config.toml
init_std_router = 0.0213
norm = "rmsnorm"
tie_embeddings = true
Below are experts of layer 7 (counted from 0) of a mixture-of-experts language model. Rows are named router (the router's row for the expert), down (a neuron's output weights, with its number) and show model dimensions 0-255. Each number is 500 + 25 x the weight over its row's rms, rounded and kept within 0 to 999. Numbers have three digits each.
After each expert's rows: a language model's description of what the expert responds to; "comes before" lists some tokens at least twice as common just after its tokens as in all text. This comes from a sample of Wikipedia text that the model never trained on. Tokens count by the router's weight.

# expert 27
router:496514465536462462488514513489493486523504466531493538528488515511483503524468490488531458467487529557501466518478508493509488505501533520471507498529490527534517527497532472538482527454482497493458520521482487474492521485509547490531487496505522503506496527529478547503508517499469511494499501515489446488492551520517536498522497520510510467491450518491483497445494496500451512516526525485513501507552431504532492530517536483530478494495464483460490479475525490538513515510511467518449462455518464477537485489499496536494500470520527531528518465570516486511470460502454546506522510491507478463486509517461534507464476485503475461514529506476473508459463503521499481471465479474495522470518527467462502533467512487501518514486467468527526514512476496532504446485496512
down0:491488484507503502468401493483523512496479492549493480499482544489502511492503520548511500529476490510536483507461534492499451464488472508484506474493485534537514507529521485512554524514488521494503512525528493492451475539506532458546547528523457488507492511491511497477545489500505489467498542519552504484471543482534468518526435542512527472504490518506467500488481489523472449465490532482546479502486493487501506483487492510515503488484500505463503502486513473460480525512526495515486484474536507525507484521491504507460526475547469460522507483522530500559509522532522495515546505516459508529516508512475535537467482488495506461503509544537505477512505457475500503543521517496484466510509516492437530486502508496468528500484498498521470489436511495499480527504454511
down1:470528484496520508488496495546482478501474516496519495502489489498523527530501518537534497508443504543520514595491532516511491496473505447519544470456470518522486513502534513443505510541502478535521467552524482505473535464469523484521497489460501480475493459504538481500486482503552485436503459475479501514523462521483471519495518475459466488492492486522508508519480468541513478497486510491503492490486515491503555482469479477511487524488502485509510494481478489511464511489527510501476530520441501494493499505511519477519469492514453501517490561483495514460519491469502527503437482510468477471466539540450524484510484478458504484546497513477516537493456480499490513470460534464482502512511511466474508517508475544488526507493487518520495519513469518484504533542487497
Table cells and headers
comes before: "| ", "|", "of ", "(", "by ", "by"

# expert 7
router:526505485500465497481482478529541500511486490516517510524462508519505506487482517513512501497493489506509481487524501512483461541497471494467514520513518540492519495495488488516522574475476476514445527488517543452471555518493479501486465506538460504513475488534481511488475458531480543535468487536478534496484523472526538478512481524511458499444460520486490525510495486449451504547476504493541472469513450490512512547512508487499478475509510451478468510520524521535530471538525498535493497479526477475472518460519546514524490480490522458490569474484466484501524535503481539505513463496474515466522534509485490504457480498495477450512494502513499497516517504528476501471500494489523530517528511480444507528483516516543504511522486484486521501553466460496463511518519525
down0:540526496499511476504530492519484529504533502511519566497501488483474474519508510548489521513525516510552505492512501540544495500508518503469486514500554514476475524471492515506505498511535504456533523470475496501520522497475526483468551521519485473523542527516496495480527491503526524443500486539516494545486465485500477466505515470507532490507487502489499502553547537517529511477493497496498462503533487538519483484530512515499471548502505501509471521504497478514497533456514493514512522496496446514496457500468488481495449503467473480509504508513537456506520481458504479504492509512505481502491511509506533484482528537504494532472473539535538558515502530508468494446512480525446505492502452527531468497443534513473481523504516472488498521549557452520528476521528564
down1:518528527495505544503511519471486506499531513497505466481525482534530500511495502479464494477533520512532445513452499494534484518507533537496510489534519510512533494495502495537504491464471485456525510534506457490462512518479486479493480497496449499488515496504483532515511481549453523485492499500494465491500522493529522524483538531540491505462486545442515501466488485483452484509517480530519498474492493502526518489522523513518516512471492459442485519462522527521488511465482525494531506416544496476498520497474499510517505495477531501535489440519438536490549466458493500507524464527493492487527517509560516505481487518496460459480471502511502503510475506544488553483494512506519469485491474462477509447510483532493477494488523554489535501484537512475493457481536488
Prepositions and linking words
comes before: "the ", "a ", "his ", "he ", "their ", "her "

# expert 16
router:513494490516476509525491522492442503566470510538519544539466534503531491506497507495508489503492492503506462517512503482486501543530491490479521529489456544525543509502445536509479518449494478485465516534532482463471522502490530461503465467497486471499493471530452516477472499519479510519456486542489458503512517509508534473548498511522441493485473475490513486529527457519500477506541497457510514472520415483526495518547496462535501495481458503483502482499521507516496469489526476499489509480527487548524511494489523524502524503517503520503510455528482434505521515491486528492530502524507523491539517480487505492491480467520458471478538527528478499484491517522488478514491515446514505504523485510458492518498493509517526501492469508535547523524435469538488485509515528
down0:523482482501502516533490492511492529519474548466495465490453504508485488526507501526515520500483459498526532500463473516520495529469508480508506496515535512526529529515502486480500509492470516475537441510526454456478541518533457493521520534471510487453462507508475460524512492489525454471476540474521522528524507489511474496496480522493482478495471469470484497503485515519537478488461487468449506471538500523491487515516518510489478502500479502478508412510507497542470491522503482496506527534491506487468516498486482485500503523532442503540491582506468481485430514483535472484499462479489549495493481484548534513480500503498475485463465524474484479476525466532556467453510504508481518536533462485480523492512467499476516529511498500481515505498536484490482529536509518
down1:520525519484490492516508530496469499505478515495483513498510519503481502524498542521513518508495522520491447529464510508443523450469499489522443548518493486483484472501493526550482533508498484492525488533481509530560519492488483470499529517520494481536497509541492560498566489486497467541535522501451480515465467503511505526523520509463522525473512460513503522552500521498501491512496520507515523504516464485504497520546514515486491511494482527470506498515531466512505501501479504501547452497518491514515501552519566466468469506520500528502499480532558522475484495493464466529499501506532487503519508506520499489488488478523505539501503470492490435534477535475494522473506517573541538496511460534475490507498514502531445471510499484535484508552523441540483492503504479
Personal name pieces
comes before: "| ", "(", "and ", "B", "K", "H"

# expert 38
router:522513441558433485507489514522491479520531506541488563512476480519481523539488502500523513443490515498522461512484512504519485482521467494440508497493464533514568514510500506526491524508443464505470500490523523439485520498518515498498480492530515494505486518495490492479497447536472501531519487510480446462485503537531540502470484541533485484473455493498489518492500481499432464493482498486513497504471442466529500517482480488531472512505472513487474490508550487527518479481536506492492491490499501486497514478527499520515508536498500487513511444512461462489508455508472536503509512476495503473513503508492496499472505495502443490493558496505499513474497544497477547501496492484542493461520520466475505478467479488480526482487473489519534499544471471546491448483495484
down0:483472577478449500486520506525499493490498460474488458535502491471480472478480532484505505485520470509467541510459521568511457490528535506516481487494495513465527524462509498510500495477553509528549532455510521525528485512507524501516491468459460494512533483513491469463496528505514508454471531521493517509492500473504478544494510466509538488505531505495531528525545481469487471548488500515462455508511510523488466540467505544467502493480530491464512529538505465507542462518479505495510473539522494555504502475511524502484484491469477543514480501524449521522516483497540486465489520526486491446517500526500507504493490505506465559507481486423498518492489468503469546466479477473512471512498483519498517499485510509507479502475484499521498525487531484507538496500474489
down1:495460453497522529487446473513512486533494516487510513506480522527538485506497504482493490525448488540468438473557541522474506497522483459543492512533468502439504514496512452523518494455517469546471501509482509472502494514537507498508496502548512524491494510520477487484494513497504482506491510542501493488539501501509513518544491499541568450508506487482551505493504475548526497515498485482458538543475510498516532481480461478507523470468462511510546483514502491513472491501479489536437472507477482524490514492509521533483455525513564563505499528510508509495517507492509507486499453513476496524502461533492489505488511507510495531486514510547510498470535438500496478498525531495515490484514494478491511544477491551513499502471536518542504480517477492509485506443528474
Table codes and numbers
comes before: "| ", "|", "\"", "o ", "/ ", "—; "

# expert 4
router:498496504506448495520487515507489498537500511515514516529440530499486493543460511525522527504480489476476480507469515462489441512522475479452535547500463499520549513512476519504499512462480459479503525502500502476535483508512500479514485472507511484485476489523472526477513510540509476482476518503500501497493504534515545451532463533487465513483468488501484502504515460477436450494519499460498490492545476518549522510519513498510464474511484477438450440505525506477517477516558516500484482470528478534532497517509522535504521483526490516534502471525500481518489553506463503531535486532507496505506525506512500483491465474448448488549515505526521558470493515534497505503464494466517537520498538513507493531517468526472528504535474449536509512521489484520491481502495504
down0:502472472475518480513485540454484506488448487450463487492475473490542469519540511513536500496496490544484483453466480515484443489493487472516549510539495510486508497477560495542549491490545460477533488490508490529474517493516527490503531484487478484492501511534498559491524474478506529529538468542493504499492524492492532493522455492485511474505563494492470503501500505471526573503511487521542549512503521510465488502476500486463471505485490515468474475547452491541474491453535463531572500477511501494554520534493499509520481512499479518487501471500488504468503485536498511503506500503510485490505523526493483493471527468515467499529481495514469497484513552497518516494510541451504508503504498533487485485496482460460504556514529479518481490526516533504544502517503495
down1:508481527513528571505514538511532556489513494525538545454518475466502511521478480493528540533496516507545494496493514469519480492531508478486519509497473500476539534542520514448501487500508508486499529514455491477503521500549498479477484520517501525517505509467475531533498493516523510502556490498519491481492504505489533481466497514478500498505486476513492499514469492519525461523505519481478485483535480454521538461445490532492474492499497487502426496511523531497476477455496534499487518479520505470493481482520488486526577480519462460519481498522516474523480464498506490501532530510464452491473511544532526491521490507499539470530501511485567495509494540525533494540500482521470513490478473535470495483525469496473534500456528510523494543524452498498500499490440525
Prepositions in sports bios
comes before: "the ", "a ", "his ", "201", "200", "their "

# expert 15
router:502521482536457517517488499524521516476469485512509488553492468546502483513499464492496472470488530501503488466533478504478505541539495527484546521537475513529534522521460508487490529476480484477494497432529520489491541479492493480519456477495520486474486484485496510458497483512467505491479471536488455473510551509520516495552465506513480502510486457503499490467519507476474516514513527472502482489520449493493499521537466467519497505506492452498472482547506493526553477512475486498512456461545509508501518489534531482510507530521544488457460466528493513499537546516458561510499500491492534465539525479481482502457457470476455503531488493538506515479489515520515485531510513449503506500548525459488533480455487511524519480486497475533535524500479503498494455507514521
down0:534529493436483485525507510482542516543490547510490524484511506470512465513479516505503534499469535485511483548430488504460517488517446519494455502507493490494509532501469452500506563453481449496513464556524506502490508520473512511482454483538521496484447503502504486487534494496503537494451468488477514459504508446491467506458517475521553550539495495495489489540486543517489477484520496531514466510509512514512495545465498488548516494552519505497531445507514520468513493505493512484489494516499505496510494486516534525479482532477454465509536525546477507513476487465528499507528501505518528512494470441487499543496527508530517470476507485485470497511537523485491531485545499525501508502546483496493514526524499516491472507523490492516492511532497490499466546523515482
down1:480522498501526516491513532511474475472490569522490511496491533490470500480494499454487523500535528552505485492456495487502545480522515445518507462523496520528513494499483497507526521520489484538546491526501546527495489520503476502513505538521468551531494512510461497510525473522533498519501488524546469514518523496531496463458532495478531454513504524527500496545516517514456489496509469509478536480511482497515493519471539505540512508477522439484513530485515476473499484471513509479484504510429494524526483545459507531496505434478473478497494514537546488509494484487493479522493490485463462511516493471493517531460488519476524565484486484489479520525479490525466448505509496566525548486465519524501489489484490489523495502501491505532459537476462542493536485528471490
Auxiliaries and predicate verbs
comes before: "a ", "to ", "the ", "be ", "that ", "been "

# expert 25
router:510487479512485513510488574493501497508490503521518542491449540493488478558501512495499508488493466476538433494451492480503489563550534473444528507537485492504560510528484529529545516458481500438446498481523509454503519492532509468484465494521520511480504505512464547475505514512466484527475483533518468487492465522505496463551485510488451488463476516487460519514516501508451516539479514522536545500508480501515516506481514523514520468497466502477508489489567506549530509526463484495525496450503503482519507486498529501483480492507557522504510458492497509493540494468468510509501511505493530505527508524493464509466496509516510492510528548518496497480510509496477506508469509464524520511519528513506535493499515529536536506510468470513528540513500508522509481518524506
down0:474484465511515498530449509507488484483509480468496501515476520485446500482517477496488547529468528519522485514497547468471449526501505479495499494521548508485441508485477493525501515486528485501538494469509477493515524500500508501515515535458497536477505509515521461494503483489507478511479478485522502490505524527494468535492493497549471505482456544515554487538506469518519523488507520505501535491500520487489510505508506506478509490448535473533537516524480498506507495490545438495562463495486573520501496514513500499473483525503515525488525553502543503488518502508482494536547541511531498542522497516478519493477469516473492470501475520468420547503522555521543480470512527507451509519469473474472498516481475498495535509470483435532525522514498527494522461488511521
down1:462532513512514488530504506465490439477545495495493517506529545530473520485538527502502531494521467515475507486512553467498482511416521525458506482511532516508486480504524466502483510511498517491473532513512501521490517498519475550514504439495497482524496523483543528511480476494505530505546484505485536521502412526508473511470502488503512467511503500488510522505536446456508565487502476525492497499536442487464474510515477498504497518535551492507489544511476501482472494502478505529514488470503507527501492495494473525492468504499484494501486529493501479472482509513502514538521477506489498468515496500545510517517550495477513515526510488499537506527470493468518484529529524550476508435516501504476541533543523461517458476451504525462487495484509478496462539488519551
Year prefixes
comes before: "0", "9", "5", "8", "6", "4"

# expert 28
router:506501485491440517503505516510534527501502494514507497543438522476496510519501504512514453518484479508515468461493508505484490516510502498436505487553472527507520560514470522520526524500477496517480488519570439486492519525506553494476449487497503513539477517531482544469498488493483512508475465532497471500508475527514496510547524482520465502516482495525488544472513472475475508521480527485480493480527444514494488482518504473486519477504479484491507474469537478519549442488514486513511490457510451498520488513494507515527506506473533487483491447506465488497508489457520525484502505500496515468502544502429512497477514451507479518497493520536476515515511476530507492486454538454533501528487528502446534492429496511522532519480490503529517528495482469527466479533504507
down0:519529496539528460464529505434496514542509521538507448493515494512489500490498482506522486516494489493459436521485537481499506494526470474521490528515510508455485539483485504506480487478484513509513533491470492501502470482483466516503558534485527481500491505486527508473486469438487565477491456475452515516508502467481486533503492491491476485526526490527532518502539496487490501516462485515490507476526550510482472523514515506517508505503527515528480511462485469534504481517531428491482476520483538485484523495511499497468532509488477544501511527462486530467455486475511478540481535504509517505535531479466556475514465450484478498493511485509490457467519524494506485512484488509514510503433534466499491463538481487477482501467513525518497568532551479503497532525526513
down1:545501506458481550477508533491493522499469466506478477468487511480500487471487476428493501448497513462466506528474502453494464470518476481500499496464444519481521465495498487486498531481511482492491475500469446504499467479502487536492499457498528469524529468522493495471467527511486515498501499473555507497498482528460493554516445515502481506507457460476524474456513494482495469476491499501518522511482494501541514479520515511480473516527517514505506474506473475491505494524515482549465531529490520505530509515516525493498477510469510508449507482440521432542489563518515510497503498511506497525511476481476513466531551542541474492508539501515505485490470513528536499516494451512505502474534482520507500518493597526508525494532544509506490506487497503484475504484483492
Proper-noun place endings
comes before: "(", "and ", "in ", "of ", "was ", "is "